config = dict(
    n_experts=80,
    d_expert=32,
    d_shared_expert=64,
    normalize_top_k=False,
    balance_bias=True,
    init_std_router=0.0114,
    norm_eps=1e-05,
    parallel_block=False,
    init='normal',
    init_std_qkv=0.0729,
    init_std_o=0.0149,
    optimizer='soap_variant',
    lr=0.0104,
    warmup_steps=200,
)
Below are experts of layer 5 (counted from 0) of a mixture-of-experts language model. Rows are named router (the router's row for the expert), gate (a neuron's input weights, with its number), up (a neuron's input weights, with its number) and show model dimensions 0-127. Each number is 128 + 32 x the weight over its row's rms, rounded and kept within 0 to 255. Numbers have three digits each.
After each expert's rows: a language model's description of what the expert responds to. This comes from a sample of Wikipedia text that the model never trained on.

# expert 46
router:164158133175250106135106151177144129141113078152128038138097116182136112114163140123081114095106162109155169127132110131135178074152058124166152106112158152102125156088155167177113157125141163112094189132104108069112136105161115092081163115103113149111098086073108123110161159161074159140082129119153106136137176121141114099124189062154111106109090172120126125142120092162105117105103
gate6:172100086125150125121127161123106127130104172105135126138098172147083115162181111117132172164206127134177113076149155096137080141164163115212110115095163094177124131144111151173110086081073167124165184104162123091122176101092110076139096144132119131117157117152119157107129160186102159194203117125121106108106102122180156106108147145161144104162153133115147112027086168163122155157116
up6:168134118160142157148118157127109165144092140098162142108072199146152119108116150070090114131172083113154071073169140087126078151114155123169073091108203047171125145195132137133129064133101147095169203108108142098098139095074089088148100121109147154139173129173152118073174137149148148161160105151137095122097128123134097089122160114135138126142089068102095132071125117119177117114109
gate7:135136161123133158120094123087134123175098128191154143160158133192057024141110126164060133161186189086128167149105118166103112118116115155133140097134112181145139097144167150097142088065083121150114059135118086093115121155139133122114096089110101086072132142131104153086119112128130127110136141144157161126164184171128085129108115108079170095135179148154126181107211170160151148147133
up7:123114152121139164160185110180091130125206104106174145080111127102157135129090150030166136143042142157157101157115174100091112110127171081107118154126134157105186128131147153128128096167169152079130114111170125135104149136117080092133097130149116198166103151125142135155114188166153159177138119200136123126076076133077127126108147153151087159100095164100140162120144054127116135173162
gate8:167090083134185170151039089082110126105101174121093131111127135118158078168097066104183128126151135140086165091171169145103147100082147113036134097149113133113144161162133174120124164130131154138049120131130121088090153169144102146128148125093115088112180120122104080109111113133086143097106156107148074088181154129166125118103157088074119127195150135152162171109145133152193161119112
up8:122088110083170102122097138127142116095105179125103129069103104134182122146095113075138103153193135087127123156064122163165183093162107104084167153092080119079082123173128100134129180080138146128174159143142090130093129125191138148112126154143073100154162091123151134136116152166087078103127114078088106089102146182130147116144202105086099090144125132105226097093099118076147118109142
Description: Name middle pieces. Middle pieces and opening chunks of personal names and rare words, such as ll in Lally, Wal in Walden, and Bl, Rob, Bob.

# expert 8
router:110068111090115049184174086109130061121079148173128115137107163138126113119173119122137158138122183114135098110137120179135096128146129132082083142177103133152134148114139124111125162114174122132130057154168082185105123078123111106182101112170061130152147170137162126181180126138116171092143119071096136104171142177161097101154105120117149133200123085151140075105089190091143184110114
gate1:176140103099166127115173221112112081088162181110123116147127147107175205096173095131153156109158104163114121111115155164115114131144107132198159161105167105120129129220142136186130182192126153130096176103157089156113137132144108157164121130168148129075130126123121124182065166086089140158133053126134133168109135108123166185096160101135127153110110099113150102154142124158081123068141
up1:122110097070192149136200142114075092092118138117116130131087145150168189100153097095139151097131050178147137172138197146117081112061104149127159134172128144118115101179151105166119184170124142145102184141094104180137109104131126171194108124119138112098118122136179104172121160124072176193064096140131118110147107099174166111082155123134150123122148099116166102159148134186109142109165
gate2:144155136161118146132111097147130077119112082102164123151112076201092178130158112159125139133135135170103096122122141120104222085163104136111178185211135092125100086124137185129146156102206104114160095134106139107096150112129106117085105113131184058157165216121138122137096151113098083099131088102111165160132168170125096157140175165123152109152149125063093092173119140170119147139114
up2:108107108159165098191108178136113143104101157145120116181176187112174095136082136107145079113152116164107150140109097122152133151110125100127086114092090101142153160079166088132123095136088150152120101120155153152112112156094125180071057205105110141125127101104117069176110089160119116120134175115178087145124144131125170143138097085134070140175119095185092157042110118114165111097043
gate3:125218132070116095131153160195124149101123125144175177114115100080096151146142144130119127131168105134193100155101122130144154044137125135116173115188131147161122146135132171108044119100170122102160148130102106131096096112170101180131184135120175097077105096124065075089159123203111142179134095151197114134091131115111110118156116153180139111126162152078125139100119157095080100135113
up3:128165161127123144083157111180159165098118090105161143089168161066132164156101117178143175104096130127151165134098081120085181090180100149079145105138120081180133078142106171094056104094126131163186111141084185162093113130168139136083063150154165118073121182145104101156145146169143075119170119111144109133073114114120083093140083155122144106118147120084100137085108114131157135118061
Description: Locative prepositions after nouns. Prepositions, mostly in, on, from, during, right after a noun or name, introducing place or time, e.g. Museum in Kennebunk, renamed in 2008.

# expert 34
router:142104088134175211143162161148098105162143178151121101146098139175098147099143200137161084111163190117107162154117155114105143123129135136153157104126048110208122139126132106156172097144152112171169088154123118062127175157151152086108161091160081132070140173108123169112126117043145132096088108100142123057082132114078136135145174116102144112093114161140112126138121119128065093085119
gate0:126170104142093102099123134109138137176124137118179080067143098138116117120114138140157078171167106125078192166136073170147174153102133119134135103112112181085145097193130064203169177085140141122111102134166156129134175151110115112121146108123130126071083134097107132152161139117065110127175140129075171185129144131119131120111129174029154093111095069124056096103111084135130114141161
up0:128135139103063079129093134145163133073174193139129173161069107063107117141172136131137120105120171131146130152092107092171056120107172135115090152135171119116137138119102133184144103144121146114159129111173143172137150153118062097110100110195115098232096150111127133118161194102190111120150082134131107117124127122133092128094114111201148145100136129154152081162185128157066164152091
gate1:184102139156092148067124158161162111145085164122114163110078142098141064112128144178124115131131145148065156168119113072132158141106129143123090103130122107127098117174091105089088164112097158091122063150140079148121108098123169129118077155169159122039125146129166136162071136104104097106082112130177107127144164129139131126128147136161108060115129192087028114140124046091098156138124
up1:146121170194134161136140112172167119079130146120121154087082111103125076103164115200155127160085153140106134117117123070127109139128076117073139150127104056123142128227129137135164158096105156136128109144213080130080102135097128126109124127193112124118132168101083111208126155136162161104115129076115125093123137167115116119169170154111166102119081176109107093195090082085093113138157
gate2:178073061152118127184127186099087111142118129087115146136076172158118093087140059133149120182156158145140155094106117152154097100171116095178156116174171144190126113152157123107082139117116145098129128130192179087164111155145162150081092115110119117081121117144079157124115140116191099125090094114154184068127183076125088101119163118114080086152106117130096077103157127104069121164139
up2:085147110150160127201157125110178144117072135137121121138110128156107106100102119108130144127128176140091119146194120144095138126090120077185117109108130100112146145218121150130169111127102162147117116146087134137157118103153109050054083144146200123120141135134159053118126176155181097074100150111107097132143078189140085125171131117100106152161166124095063190132079157154188155152107
Description: First-name endings. Endings of personal first names, mainly Italian, Spanish or French, such as Giorgio, Roberto, Nicolas, Javier; also common given names like Thomas, James.

# expert 55
router:109166089135199084157167129151104171154150100159137146113089160135080024116162121093108111146113158079082116144102158116152143127136166142146168126106086114109098178100134148162122086115165133068144108164132121152132200152122177121091179140126158141128154158153164091122173096080166135129138107119083167152086104140149184111098216098120184143107159196096101145127150145169132160154111
gate6:160049106136147134120093136121073147158177104084146091123147121127131127142222131126112149140148129059142092122128190139134146139076100107143152147122062132200152080135144137084166118165116149100119158188142102090082136112140174077155100197131115122164098127115178140063090094088138108149088132109074157113070077134140162161174168124140136089130090164118158136161140108149110099165091
up6:180135133116129104112078060129098174207120115084092136187165139066097150131149134145105110119189139055090103118116135128152147108094114162163155177144127151118148101103145147101132161111090122141113132148105112105150130061138188092096132191148138135152136127145200110070127151112145028106120098113116154148073161157118143154132103163087122119184112202167120106110089109136122125124062
gate7:108165169114122145110068077074137159134109140052133186166042136132134094205147076093157186165073131176059116119113127128127160113153104143160162104104127198120108111135146141143071158146171118093106126128131097098135161123080173139154130169100176093133137101162114124144090129085147147117082129090182085149168133149152195090090085087147093113143090131155125143149113104123131110130102
up7:134089186126115128100083051108108152117141095137151143154136155078120145148144075129120122124058160149133124082094078133163181132151144156105130143089184118047135129145144149149140142128123097087129154150114175137123152136118134109125128126113158113113144136179113106155075138202143122097099134112104058187109151193149199094098126093139138075070084124145116018189132144114155142096117
gate8:072097089141106119093088162093110127149118092107129138119169164098088105154121155169153094104124115074105082155087113108122138155157160142115091107111055068056155152115096148137104119090108105090114080136153189092119147204135115142151147112181117117103143120157125123133070100116162099104091136086088149168205087084130074142130139123157080188129166114117067124160166183100162090160137
up8:111087152138095090153110181125156118131213115180125129136175124151175158146099139067134116101132064146108186067242145161085153094126140124158156090160111153132086112089132109110128082142101144134119125091155062129111114066151157125180120101137064155188108131104125167097138174119118157170137135121110105120109118120101097151147110069109147122125103135112125082111121080127114061086074
Description: Name-final syllables. Final syllables of non-English proper names, especially Indian, Slavic and Spanish, such as Bhada-na, Kolka-ta, Verac-ru-z, Olaj-u-won.

# expert 17
router:147172114082144131118149107139130109085110073119115159144138166160020164150138137171143099104074111102172149092201108170132143119116136137138165149140137114125103163122108115088093163161083130144133199133151150065151134138113121198102176099135140100130124147131192159214148103137161151158064165118112098160128096089148096105152132147133107120164063153145192140077113076125131153086098
gate0:148183142170144117102155115115171123109113160143076126131143076130104128156099156166115136160134112076052179151142159118121147147150164129170148111118067136147153149107132185114134110123144106037118131076133139134074191149145114085147165120121136071091102165155133097131136132141078159112112194058109138136160161164092104104161116102050167185154163137103154158163119110144049113114071
up0:082075092133167127110155123103145169106117124135131134141101138072130154119192093109130152074121158179160130133107095064159111134107069151088197085138126123114166061150068187128138193135147098137111155204172138139133095095132191136081064164111110119171181108129122132162137142148106111144099111164149128128069098100161155112132135181212135083143139080095103135103095128121164134131141
gate1:182169102137137105098131168109158113148101078128126130181151141114110113210126119144122135136104117141153110167174123107107136160081118157154116119088130139072125089112080167087104098114121175156115184156122113138146100214115106161164121203142151094065088187168148090129113098132103153186144154120076155169195190095120098140136157150212122134172148141121158177152135086160109103118148
up1:196116104224148122138159214124140116133159154119139149125144130126175161118153225091168119140191083122092129177146120193090138097147141101147142171083149161171090122109180105102111132110068146133153129089096138135125110113110153117111114144137111143122125091162177129114109176146103116163156107156099075110111105091182145173109101173074104063093109102084093129114072143115137128126084
gate2:160129158158136150057080093088084150154140135144075121179143077092114170119198149096155176175094102117136140197120106113117106174148109097129121170113115137110186092101164100137100135154112144143093187114086141141160097054100139098145164129076050086182162123120133152164082150127138093115134167156093125158209131110124188145118113176142132141110104131148115142113131102140187104147173
up2:115128125106112166142095136102151167137144123053014177060116131110147158108166115109148084162083150132149172138134134149116051091167151127130149109137140090153122147094144143193131069150135105133119159097140158121122156137106138126117184075169111145119122161061187141135075088105160125104133156098094106106151087132125197161136133166131070139160175074134153131094181130172142182104113
Description: Mid-word short fragments. Short vowel or letter fragments inside foreign or unusual names and titles, such as H-al-f, Y-e Duniya, Wu-T-ang.

# expert 62
router:118113139103096084126162124122151077146116166132155090100173151155168133084169108150094138129109178164087117156116109151112134107126132114097093099160090119206092141114168131108150074137185126122119095138173088103153065145117128150198104084128031122112083165112165097162118096129127128127083117135087107151157126156052148070204089144131114137154186097151118147053103110096151107093142
gate0:142154120052137129173166088084162136112154147111093092098129135073166187123129138131132075110142137160106138076124121146154151157101144085160097124167112145049125171099163114099102094167119130102157145118175111107177119160202130084144138146200198165164121085084111141135119094129095194143102160108128067101112067125144176083125147160150123107164148139136137063074096167135109163142132
up0:151068157230139169079129148174099132135072154078145135097107141154126081150121146144113129088114136067139076174125123091147114063155092133114182131101104066149149140142096119093150108125112104184132113146117182179075166043094139150152143131131136113128110151145140152154154139105120079086147091117153177184133140159138117160133096128113140164098131100133140226176167124105094108148152
gate1:112192124142119159112177088193097116176113130113175092148158130164159112111134151172124128155129138149097117121176203135069128090170149072123053140166114097133101113114137143133141129127082109121167158074172119139141140167131122151101112096093099114163054098139147047109173138135093101076125096165111097121155182121079105137157150096042124098168087160133129202091137136116141144149147
up1:191164191212082118123117081132134116131093144152152085121128129171103128172146135137145102124152186202139034134154196137122158151177125115150080155134139117148131155116110120158125130141114164147146134121131150143099163144092170101083091111163081124143047091115089061146110154149043138106122189110078122193157162137098095080114130123092116095134130129102122140101145163117124161145153
gate2:116145152190115087119078089138093158118103137112147136101111162101083095168093119115166155113140121171081120110082161053188112095084159155125058179105190135084151058084154103160174161078121099123155137145123089154113139125090187148128117183175119133168131103165126161066125161136083111123109177149141120148062149120116177073107075124131162115145116172122156131118133153089151130167118
up2:173083104106144163191153172137137089131149108177115133149175105154149135118155148157118108126123131082169125127138105147095135182193109099133197138185104122186106176159115181129101102149123125147068076109147162108134127129183050123125154082112159129103103111086177108164116088079141175142133084111116180106183135196113078177139186087131108161106085088145103139134132121155102107094162
Description: Relational prepositions in titles. Of, by, for, from linking names, awards and succession boxes, e.g. Succeeded by, Title last held by, Game of the Year.

# expert 45
router:095130176064089045099135106146131159095082102102177113158167175150139120062141102140083136144140095156175132130115108145107082135124138140104120146117139129123068136124103230118142089081127106116121073135094103181130085129092116120179130135059115161157157088130126078092122085137162137147121059141122123160123097158074117138161083133093143158169177104125152165075128143152147104129203
gate0:115140159163100162153124106087108082140106122175122136142180178142139073130114126129124123152110100156064083149157156104195118121128119097138120219129120092105134135061135136138129177130105118107139084128136107139176172165106132138166123107144153113170080082114085142150157079184133201079144112113175099111160136167234137131168132109144091150119123123184097151068121107091122135121049
up0:120104155139093107140168147090131057132136121158118134120131095111159152097195135105070104168100111154102065151109136161148102151127117154140114114092108114127140149087115136180107121118146090129118141100153096168210163118100192126154183104171170109164108083068108073173135126082107114127128103152223100070126124091172178178203154125152118108180138138181118117092150142148143090099104
gate1:141136105092155088144182141191156115222123129130122178113118174178098160100134134112161116122131150094069138154091166093183175173178119166107126107118162184118138165170127085067186098129193066134139125070141073117118113167142152118123215109129176082122135123133166152091121094176111137106130105170108089139130174173111113155140088096117127130140102102111094114132110178128135168135132
up1:093135218145110110168159080110109181131168120191123038102133101114147153185146144092118104097107100154179099118174133130067158166109111148128171148118145155167141110120166168134122156133158118140138153119090118209140114108155172179168123200124129116119132147134142116076210123166190111158107166145146134130150078174161113147139140147162153116128094183090144135168164158112144092109166
gate2:158131134142099106073145126111106126163079139119216118129071177146084080154106086100149128104124165155112151084112150120119154101114059113128113120123197097143098092165179095084178175139162166142152095087166087097142154117152080152099105100139110161121120142140082160150097175109152127114105134133181098179159162136107113118075138179109195103114129151111153144140098069137170214160155
up2:152110135074093186130149180128135127131138192164116147102195144092150145105171171126113125153125090098116129144158079116078135095182159127148069106122087133036124170138147133119149070149191085146128077123137111084148113177083129098159149117181133119147162142156150126169137128107170117092164111151111105073102043094174167105135140113103170156130088134196086119127135135120074122121176
Description: Of and prepositions. Prepositions, mostly of, after a noun in phrases like species of, member of, dozens of, among, between.

# expert 1
router:158142077158082114174082143155154124097153126155150087079105047116136153087119127162167098125092109110107153094146137151147115103154103111163083100086162075135122132124143163131059170156136147114112136117118153113176153192146110166128163116127123075121055137049129093114127141172069121186153153135124104148114132103117122137136146114112107143095090133035145168156057099084101076102070
gate6:171117032154128122124118117200124171152099131101136112119131151091163115095148138134085107170137117132107098162145203136093136161134174078138114128181138167155125128137119081148143147108102098154131113124092130133157141147144134137079171094126168065236087162105155123070112114144135092122157106169119131092062195186104112131131071140122132152148161137063080149103133118067089090146127
up6:147163104128085120146161094197134129132089106149119125102108117107137106085175126124082129169125114198106137182109173152135073190092167114113094124114115159157115140131129122167105134132097118110132113171124143113149131186156144148118184102180104016160051130098213116118128143126117109161147117129096130098077152127107108118087069153117140167164165130092108127105157135064110042162105
gate7:122163089129161126101156138137154102094144150096102110164116160071108091084151162239074131101127134089132172119114087146120151084135140114114144147163138124141129178143091081129120081104156168117083166141199173113142080076114082151090137112147113136120105155104153193166171122130092074132195158150077091162130166105112154124115143125133125119133153162106132100157120232107056122140125
up7:168145179132118193107151120118110156154160089157150160125140154163131141145165146172113113097145167053139108192144154102185112078088081143146169090133107141103126131145064090132100149107117161182133118171137173132115128185161097125138156142144195149068109130171178074097073128200079139175109145136132077175162122135157101134096194098117139108184138170169133125154147098140162131129144
gate8:094125117145194153175123092139069115146132117183141080146165094157128132161173082193123103095113085072154118105170019147167138138095135106095099146122115140110147104179144156112145060192140087179140151127130135159133157091118122122131126067110142137172136137113142087141124141149097160124158097100107130095141190069081126090113157100099099110116139052136118110165153125124162171201139
up8:130112132102189121080157089093107132085132136107096139139082152155100095124061175138130217164118134149103096134120163115099090125126070194201101110128136161072103173090100112121117211138118188118143118143122119081140130122157141132139147185162119099062182133142148092103098104118139191103132157126173101178163099114191104174118137118151153131129166173168107168116165120134100091154152
Description: Mid-word consonant pieces. Word pieces inside a word just after its first letters, often double consonants, such as U-mb-rella, C-inc-innati, Bru-ss-els, U-ç-an.

# expert 57
router:098097072153121140132130182213112124126141105122113131115153129133146111090188143130138188098172100074092110106158146130146222148113096102130181112119108092185088120144160138119209147189102143082121180171101165095154119136159141173113125140073098153121115139186164188154114108132167126156094158120102115105068111128126121137110125129128167152203129104066150152096153078099108163113104
gate1:116114159072088152066131157147099128132100093115108146147198099147152121135148129132158105118165172165089130138175142058131170078087126139132143232173126087112116105157217175159174151141086116150128106179079142102154113075130134139133087140131109063158141104121090130093108067111117045131079155151122116081156102129151078141122110140150096149137115103132108129084105128091106175127152
up1:097138142105108153107154123158134130142120073149119168124169126152161086134162123094125105157133160157104129111222151096080140057083104170118093142136156118135113106112194142175187136087038100119174119119083144074166101137174092160111101126081106125154105077121098118126174058137116119110076108130142116109119108147183073152113113174162098124093106094161143120087084104078081153114177
gate2:142088112087086086066096173145100147108183109056101161108123072096102172166129101106124139066157123163100129079075092122140149126111054103147109161144105118125107151112146200153113116127099135170100151095155085088140119105164066107173103119084105182131104147162142147083084113106107118118145183137175125116147113153114152149151097105145099174161096088081151114162107139088059112146187
up2:176090106178086127190078136110091144158152140153177132117111136144131109096132198114090122183098153108107128158145152141118076149076154147151138113078111183046137106123071081140124068132138175107185147150111133169143094153075133073133104148104097167164122154081172150087205115110102177137142157151147087117160167087131105150146129097109155072083090151141122166123110113101159148118168
gate3:112125138190090185108077092087114148111114043077104143122126139141128127136076115155157205164121151132089072108092124096088166106140145142161112132116079158103134153147158072139101135124154148078107088171125147118129121154118122126160127182110089170137074174088157140109159084149178104121125158208129131123169134116087154161124142147200098128167120161122121122104130202158153137219142
up3:113152146173095123090120097071177173118069069122133126098139112124113166163124093143107139146069103073127133071135059127140159103162115151108163138125079156115119136147157079116155100172158092104074104165121161141135111148054156144139061127167129160165111210099191101150114144186176145148093171133112143136103102106107122067137136169153111161143114143093143083085137133116152132208151
Description: Single letters, initials. Single letters and short pieces inside names, abbreviations and ordinals, such as U.S., 57th, BoxBoy, IRCTC, Scooby-Doo.

# expert 54
router:124147095129152155131121150132079130147176125128153155091075126106094114130119116175183155130079124182091133095112088180142132182159175097104215134162150116118142173121162164088065134136100064148127166115145147112134123154180106155121135138160198150091107121150109172125142153117139159077163154158139141177158119136117098183137145129070067146094082112123171026179124157143095156145105
gate0:089205152096130099112070133140181122110139078084118119173098169071090197105091113130149105105140141116117158130131093117178178130089105117062144151192102130085121137218154153119096119107107090113137168142247155138157125129110152173127125122122192125131142118162166148156152143114151111156137111141135105138119158113144189098087107140160157127107063117107121134128084082100101114133180
up0:086207172119134114105138150152094168142183083119164079096143160133167178100112135130060140104105126112151118185175097127095121129077115096077154120127083149126137131184135146160127111124167077169151203176148103093127116177098117110122126167129119101132142193125133157160130120089155050098073089198119135087165139101161117134122103096185155120159124130160148152156165143134193167098137
gate1:116116130079080152161146073199105096201073158110146077149156111086107152096139143093145174152101070148105144138124114111133141164104102125159102128140119191111045125130110115162105117219100111125117106126172096025126139117121089157078128084125131140105091036134120087085122091143155167108111129097109141148096154138139108128134129170102129118092159141122156122057101114106167138129103
up1:154108090092122109087099140103108136179102129157132150092172136163142135105163108090168101102149131121114153170136197121102103089144191159138148124116088117111156112079078127092177116134168165124132151121121114175163128124070097087181105175166076094170151175130221147134161142112160122171104113053183135069180121096076108121094151152146129169144116156101110173135098125142138090083070
gate2:134195105109160127073130116100085167152145103182158140087117174086135160163149103148067138114116089188115102143230164114110096150169123090090114154126177077104157166162117115179124180202124148128105155073119102166162171120132169101093141118102082131120117113096119084108074155070111140099157166101129131078128138145113154111154107118093124105144134156152143092132160095187145181089147
up2:097135098141117090136218110182118124106108096134116094111072114063124093140097113139109127147118123112147070119149139109067122206149144156116153217112155095108133084111156114096121097120165148111111182121089064191115153126126123096079062164124145160102127152107137169097103154112105101092095121115141133175137160127120089088158142085166082167131116133187161107187141121179124083181163
Description: Syllables after prefixes. Second syllables of Latinate words after pro, des, res, such as candidacy, prodigious, strategic, involvement.

# expert 41
router:182176084098108103119111124169115127155100132110163165091093107196111083139163100172149135136072157145147112056133053112095131182173170129169205152120156148096116110145131102139063057107134155150100099125127092122117193088166109122087108124109120156074071143124091073159140147136119163104140140155160142100097159090115157104116129132140124157161114137123142126080151108072053126078114
gate0:118164107146115148156153222081137111137095131182099148088104094108162170132205084154156101065140145129146140164105099131122126114113131141103107159134168160168176119109181156148096109115124167147067064142118122140096133093110068145152135086163131141083141165104084169176095094182119126141151130113131108142110084084191151116156081143151162137123166115118113073097154101057089154105195
up0:116177075122112049128190074117092074150168185103105156120164136131130146146135079094149122102129135138161124091119129079104127113147124133188163153199112176121197102150139100155108096130152127153121148090151101128079175058157118138132066165127145121137097141188061101138107177176143102143121124173173128135114170180139170116131089175114134097161190098111161084095117138147140145144160
gate1:126103141159153100106073175107111186097116168112137129141125137135151171084146154065188102134091127100114098094066097147132064118131152125145107173108111171144169147183157125150089155132075143078131194158120130130110139136133117148143114195087146199135114124120194122138108163106103116124120151076134114151166094161114078114112142088143140150065084114071115133139155049134056184095163
up1:122136126139130103108096110120065127098092124131120157157121091112156104139169111130122117095145113145125071074090133136133086160122156154165121159103141156158183155165082063141101143117100157066093172143089157142042141106109104129149119182077141177082079119140177065170130179081049125109090121084108131118166125171162149168050133087099117162083102121127175088150112112133082116127146
gate2:180110118136151164129095137105143097129145099102126172158089162128119137097056064149172079139159133119155177098116106115047118102173088126178126160112069093150106132180138122032152118121182119155182102141088097192103167117128146166187137104109128189172153152154144141125124123154161070161174190147146133090134203105138141091106144159118109135119130113134121177094099098116115115124147
up2:040202108161126082083100130098094137161092158111124133073155102149109130125180164141124080091142071107111117134126190110159160128114186119132130086132200135106081169113130190121113138170102121134078133164075172122136118161149126080089133145140155095176128129153098108122158163111149179066107092099090082088130109168156146116182183117145132132179161182139125144144116172126150103143082
Description: Consonant pieces inside words. Single consonants or short consonant clusters mid-word, especially inside names, such as Spe-r-ry, do-rs-olateral, Te-r-ra.

# expert 35
router:196152086126176102102128156106116137165060135144117128153090092141139120139109201131149157131188211107133148165144138153116156182155135152149168097134145073132099117138149203124166185090180174142149163113102155102114164152151151099086096126149161104126065116142157156100116119099148025161133132125149126051118172162147144093136141101144104090177090117095123144149108172154161145113147
gate0:132124118108077098091108154137135132152130087174194117182097132089191150103146156121161133161130108118135083168112163097145156145156120176109126114051148147129136113143116084083186172141090102151134075139140108164100076151114157143127120095113138146150086045120199130120158077108151079114071114092147113142181103104120082097111159100080098082097138196104162136079128111181150070148137
up0:149142170147126094144138108122131163173166206067140177036115145134016125136088150150100114160122140127150113084086131139164093160119082159126113125133122059131101143131107130142174105111155092134138146165156143070160166119182111183102146146109174145128123126121125082099139138179125116131154084099139168131149128161106163116188117119185147173129146092191086139116081121115112089056134
gate1:138118120076138202080168102137154180142125116122134135187075142163056142160155166178140179122185113140141153183092134101092121129079147101155166166177116144140094131132078141135132153131086145161146171155154124097107092161120147128133130113118148166093095113107129152114111157143157122139144105129182153138094150138088203071091143104121103124126062121051184117189188137127114108208134
up1:147138144063156179085177062068130130161105125146160128108115162158129159092146147174189116139071164118126088168130126136126162133131137089139068130172112143133083122092099143102113181106102168086160122147088197125048151129081140132110139109154134171130154143172145162073108140118185177076173139139135150107115124148165152088068098117193133115153152167116104097135155173139097156190144
gate2:163118055117152103120111195115112129124214176124176138105085168157110161133116139133144150132134109090114071138108102167142131111104150138093100108129079129176134154119117082101064169145121145159139125104109157168072126149136180134134174100146134115144145119102140106055104153120142136152103186142146135172125093153073150113131074082105116165153147208053083104157171183149117145207115
up2:115138157129093156133178098128134165161094096087080143125169115108113138108110140113138085110144122207153169154132140064067180133142124089110115165153152113085133093125197138155132125149140104109126141102149143076193144125110105165072134146106117151165095115150146093164140127152129162067142053085101117068148128072150093124112129147149097078095165061199160121084096097119145095047146
Description: Name-initial capitals. Capitalized first pieces of personal or place names, usually after a first name or comma, such as Di, Le, Jo, Co.

# expert 40
router:186117144117149123147147107190167120151210167129108189089133088095144165091132102119124133095083146062092123137144117154154166123176124173145176146183162170149179073132156168107141190121080141078175157134040150163149129120105202111157111125104192150151099155097079161134136101096124075154126160100139117108137078179111150119111113094118092131125116138099134164152131151130174154149137
gate1:140117101124136125105030122164132093139144150140100108173109144115083105132148076136167108099096091093134128152153120109151120140146164142125135149135139101137152145104120147201157052167163114145140085117192114144125079085143087152158155110099146063178117108167159225177128077087143117100147201150109123128101181079112119135159096093074164092064110144115093140099096096161151161153131
up1:059202101163138128143154130095137162122163174114107136096192120066158174128078140127146127163172152156050152111125149144099095119151125181127117104151148145088124100136129139086098115123105107145109209096132173130153187125140148102129133099133141186117158132101084100080160210111129147111140116141126104166192135197150118179063123148153145125148184072140170100131160133157154125158169
gate2:135138120115193130089108113132153100165121117118140157121155090121121167177128148175109142111091154099119138145153097152098125097113134141204142049078127093154160066184182130159158140123055148164169104084128135116161148147131170076149145133179086106151110151092101158178135138070182103128120131091084141083108136130092101077047077102130128117079089135117104125170105082118131099178178
up2:182114093078191077058139170085093095158158119128129139141122100138134139145163148160102106073118132088157167083142117117077077074152164109144105090134164173159134057111184146164150127157074116134189110129114118115169109146137115092146128121183078097208108124087169154122105111138170102145159073113120115097156174121154092125076114079117109112108081141128133125187133083116140097153168
gate3:178130107134129108123162098081183172172094169119168159128097177106072113133110119171136117082160186081132065121125111143145087205164127074225163121123158139167143091171103129107148162108124170121143139178138078181136122135137141143064141187124166095124192095167133114145127101125161116092153135164117159125171172134162127138159125104179122126120128194085109149117150109156120156139078
up3:145175162161136074189053084146070118172115138153137139163091133125074143165130087145180112122132140099156133089163136145139162130113187196155164058074118159128169135139069112131129076104128134158118098157150133136075194117125128131057141135128119088166144153117169164143166132106157114126133125192144079158123180095112088151136109115134108051098104133085148114152158144167123145187104
Description: Word-initial lowercase pieces. Short first pieces of lowercase words after a space, such as t in tactical, un in unsuccessfully, sh in shoes, st in stilts.

# expert 25
router:092106132162145073132140167150107137089104163140109077111088125139086125097122183113102119094089139178054166163137128158170173084069160109124073217114150190138099129121095124107082121185094130150138191121134191129142137075112090085122180112152094170125124117149145135090113164080130167143168118148152116107111113141211127071092101141139186127113147134080134115102134095120156139170143
gate0:102171116162158081063099073114163154112072097161146107152125157138086134135128092131174135127172174096125130120087084100138122084084117106125135085117152102127111148108129085080117069143106089129065167080137137083143131119129092109091115143179174195137140212107097150107121152079118100094121109135156112077060080128164091075152137121108144138100149149078044073132090122104136128144111
up0:107138138072184135108099140125091111098153101127131076113120153121100125168123191123134130129121162126125085149181134072159118095170116134143134175107109118075107089128131109145153142168133152139196153203112115096109099146129233080080142082116205146156020128159124102104073122127115130177081119061145140139173167150128112134111134108153118080128120143139170147141140075121179145122153
gate1:145061133114058116096208149166146200152141144089159092145134184073131119095130125125137096114074162134165136157122134145102154137076157121080128035097094109102159139110116113187131093115092139123092111102134099142128115135103095082179134117114112136098154208180152128088186151151140183105060139140165078129115075124106105118111096091140117067142134112140123104139183129113108150142086
up1:136118139110110103098171141126138159129163117139152154094087108089142162142105033121074091087128091168172141166124161141142118128050141140105111085150088117178132122143085072132079129089102160157099170146121092162088117136111080142182109153127138126081160175174155149083154109197139137180093149161130070101159076159159142113153111112184165114138198120122130087126137114069134081172103
gate2:113107068105091129140144179135130126102124123057117077137139150139118135143173126115108106071109197133118125115118133150140101117135152160130144155101128164142161182094055165125116139131209132138100139125131116101128154150074067087096209173137123144097121151131144108063147151155156090146113209215098118129126125125189139149111189113120100048136106108095160126146072170070124115123135
up2:105136075144030113166150156108108109114165182161139128163113146150117125107106141128109135197152143072145127103086136090064173098183131167128143160081096170119183106095171152141093105135124118124124169101151139112119135165101119082155172142050095083162124141187136119105184105112150107144170125133116100150100159105109079152122134087155149110138127112156121134027198146087180130157136
Description: Math markup and digits. LaTeX symbols like braces, underscores, carets and backslashes in formulas or subscripts (N_{2}, \frac{1}), plus digits inside scores and decimals.